Weights of a small mixture-of-experts language model, trained from scratch on English Wikipedia: 6 picks a token.
Below are experts of layer 2 (counted from 0) of a mixture-of-experts language model. Rows are named router (the router's row for the expert), down (a neuron's output weights, with its number) and show model dimensions 0-127. Each number is 128 + 24 x the weight over its row's rms, rounded and kept within 0 to 255.
After each expert's rows: a language model's description of what the expert responds to. This comes from a sample of Wikipedia text that the model never trained on.

# expert 31
router [148 182 120 140 129 110 154 101  81 149 105  94 130 156 148 142 104 131 115 111 143 122 108 175 133  81 120 188 139 137 104 123 128 135 150 126 108 133 124 118 108 164 135 118 147 117 133 119 126 140 109  87 129 107 128 115 120 145 115 176 150 131 121 112 132  75 161 126 138  97 106 113 172 116 127 105 168 169 118 129 168 114 117 113 182 107 121  87 143 115 133 112 130 182 143 127 105 117 131 161 145 121 124 101 128 115 122 130 157 126 101 130  82 137 158 165 129 188  81 145 159 114 137 117 181 135 134 122]
down0 [119 112 133 168 120 166 111 159 105 140  93 119  84 138 137  95  96  91 104 124 124 158 152 148  92 149 133 128 137  99 170 109 139 163 135 147 121 102 147 114 109 119 108 134 149 123 126 163 126  57 131 123 170 155 112 152 114 171 155 136 124 142 163 125 132 126 136 101 130 108 164 154 102 126 143 122 114 137 130 158  95 105 130 102 148 161 135 130 133 139 137 116  87 140 125 120  95 119 142 144  96 118 165 159 119 130 133 140 170 156 157  94 146 136 102 136 163 113 124 128 114  75 106  78 158  66 156 100]
Description: Determiners and pronouns. Articles, possessives and demonstratives after prepositions or commas, mainly the, also his, its, their, these, either.

# expert 40
router [165 181 136 129 120 127 162 125  91 129  82 108 122 157 117 142 110 132 115 116 130  63  57 179 145 112 112 152 121 136 119 120 105 136 126  92 114 121 141 123 123 129 129 113 126 126 125 105 124 133 119 102 119 113 127 124 129 128 127 145 165 120 144 120 122  68 183 128  97 113 141 119 189  95 115 127 161 146 136 138 176 145 136 108 166  90 119 127 161  97 119 127 125 171 142 104 128 125 129 142 188 139 120 108 129 116 125 129 160 132  83 142  89 134 127 142 131 185  92 145 133 119 149 125 174 136 121 126]
down0 [133 132 127 128 135 135 125 134  97 171 112 152 119 140 100 140 148 138 146 106 169 138 131 137  82 130 126 176 114 127 133 124 115 142 104 114 117 196 149 129  61 161 119 135 110 155  86 121 127 167  79 133 110  81 149 145 137 167  99 103 132 132 113 138 127 105 141 129 134 138  89 153 173 122 125 139  89 138 119 118 124 122 120 135 152 126  88 103 117 147 108  87 111 145  97  91 175 149 140  86 105 146 125 119 134 163 116 130  95  84 103 150 106 137 104 178 118 134  95 123 128 118 125 106 176 110  99 127]
Description: Articles and determiners. Articles and determiners in running prose, mostly the, a and The, also his, its, their, which, usually after a preposition.

# expert 54
router [145 193 119 105 119 148 168  97  90 114 131  67 104 108 160 134 114 111 113 105 161 140 130 139 130  77  90 136 140 153 126 101 130 111 177 101 121 167 136 137 143 155 127  78 136 123 130 125 142 144 150 139 103 123 133 109 105 107 116 162 156 141 127 117 109  90 156 134 140 118 166 143 123 126  85 137 113 155 127 135 118 129 184 121 145 101 168 102 162  79 102 108 111 135 111  93 120 143 117 119 159 152  99  78 139 109 132  98 149 133 130 130 132 141 105 164 142 120 135 129 138 132 162 134 126 157  87  86]
down0 [117 145 131 118 132 168 128 102 143  91 142 102 116 101 110 174 108  81 129 179  91 118 152 138 148 135 148  89 152 115 158 117 119 153 104 166 139 111 137 102 114 134 108 151 135 156 177 147 112 128 138 103 114 171 129 110 117 137 111 152 122 149 125 147 139  97 137 131 179 116 140 134 137 158  86 123  98 140 175 139 164 155 160 147 118 158 138  94 122 141  88 169 159 115 117 170 130  58 129 106 123 100 135 133 162 120 127 155 132 128  86 124 165 120 137 105  97 146 155 136 151 149 101 141 118 163 131 132]
Description: Verbs after auxiliaries. Participles and verbs following was, is, be, been, chiefly used, released, made, known, founded, as in "is used to".

# expert 8
router [134 174 133 117 114 131 159  53  68 162 122 117 107 118 117 125  99 153 122  89 137 136 121 101 146  95  94 155 132 132  94 106 138 111 208 125 125 133 125 117  87 166 125 122 130 117 143 115 111 165 145 129  98 124 137  94 117 128 129 163 121 134 153  89 110 135 145 117 104 109 110 105 129 134 100 120 137 167 126 127 153 112 131 116 133 107 121 134 118 133 174 100 122 158 133  87 128 133 140 127 122 112 110 109 117 122 135  71 175 116  85 138 107 140 187 142 153 178 142 142 133  99 141 143 133 152 108 113]
down0 [ 98 184 140 142 138  90 123  90 148 100 152 167  95 173 113  82  94 102  97 124  92 139 138 122 161 140 130 183 157 111 109 153 133 102 146  94 142 134 121 147 130 127 149 124 159 122 144  95 114 157 139 108 109 113 128  93 115 102 105 110 138 141 111 135 107 137 136 153 110 174 134  93 135 119 108 118 148 113 170 132 153 152 133 160  82 142 147 137  95 104 166 109 170 130 113 103 129 108 102 159 150 101 153 145 178 110 137 142 162 104  96 128 147 172 119 126  98 176 137 126 137 121 135 112 138 128 127 152]
Description: Abstract nouns after determiners. Abstract or general nouns right after the, a, or his, often followed by of, such as way, term, part, name, time.

# expert 6
router [136 125 166 166 130 147 167 124 115 113 129 125 133 122 130 173 116 168  72 129 127 125 115 132 131 124 126 148 125 129 123 109 120 101 157  86 100 186 130 170 122 126 151 116  62 132 125 127 146 133 103 137 123 111 164 123 106 119 131 115 148 140 183 121 134 111 156  95 128 117 106 118 170  85  88  56 126 156 107 129 135 141 127 129 146 150 133 132 123 112 169 111 133 135 141 112 121 148 145 153 143 158  52 123 115 152 118 123 143 131 101 143 103 120 173 153 147 131 119 149 139 123 133 150 116 197 113 115]
down0 [131 146 137 156 101 132 128 121 168 124 129 113 152 102 114 144 133 136 115 109 160 102  93 191 176 171 103 111  71 131 119  81 108 124 148 100 143  96 131 156 105 109 128 116 207 148 132 122 115 145 148 121 130 106 126 152 142 117 114 167 110 144 116  69 168 153 126  85 108 146 129 120 129 113 143 158 111 115 137 143 121 110 123 160 156 138 135 127 149  97 140 150 111 141 122 150  94 107 129 123 158 141 104  84 116 134 129 135 124 112 143 117 105  97  97 127  84 115 148 118 142  99 146 155 175 119 109 174]
Description: Short syllable pieces. Short two-letter word pieces and capitalized starts like re, ri, He, See, often inside names or section headings such as Wrestling.

# expert 38
router [136 158 122  64 108 127 160  80  90 125 114  82 107 128 108 119 114 122 120  67 144 127 144 155 130  98 100 145 122 147 101 118 132 119 159 128 145 134 119 129 110 133  97 116 122  94  94 125 112 142 127 132 131  94 154 118 111 113 136 166 125 138 137 133 135  73 152  92 107 138 142 128 170 120 122 134 136 148 118 155 131 150 118 110 144  78  96  94 148  92 139 108 110 164 152  74 145 146 135 132 124 147 129  99 119 112 118 116 173 136  95 152 142 129 126 136 149 155 117 164 196 122 177 170 119 119 127  88]
down0 [170 120 115 148 135 125 116 139 167 125 133 147 118 113 132 100 157 181 104 100  91 122 116 112 121 150 132 148 137 120 134 123 119 147 108  92 110 130 147 177 144 119 119 181 152 128 100 174 112 163 112 129 110 153  93 152  95 148 133 140 123 145 128 133 132 125  94 152 125 124 149 139 112  78 144 147 117 133 141 122 172 105 178 121 117 118 114 166  89 147 123 131 133 141 181 126 173 129 142 137 133 134  98 156  98 171 105  92  93 149 160  79  84 146 113 101 132 114 118 134  90 167 179 125 152 130 121 122]
Description: Ordering and time adjectives. Adjectives after the, a, or his marking order, time, or degree, such as first, subsequent, final, later, same, early.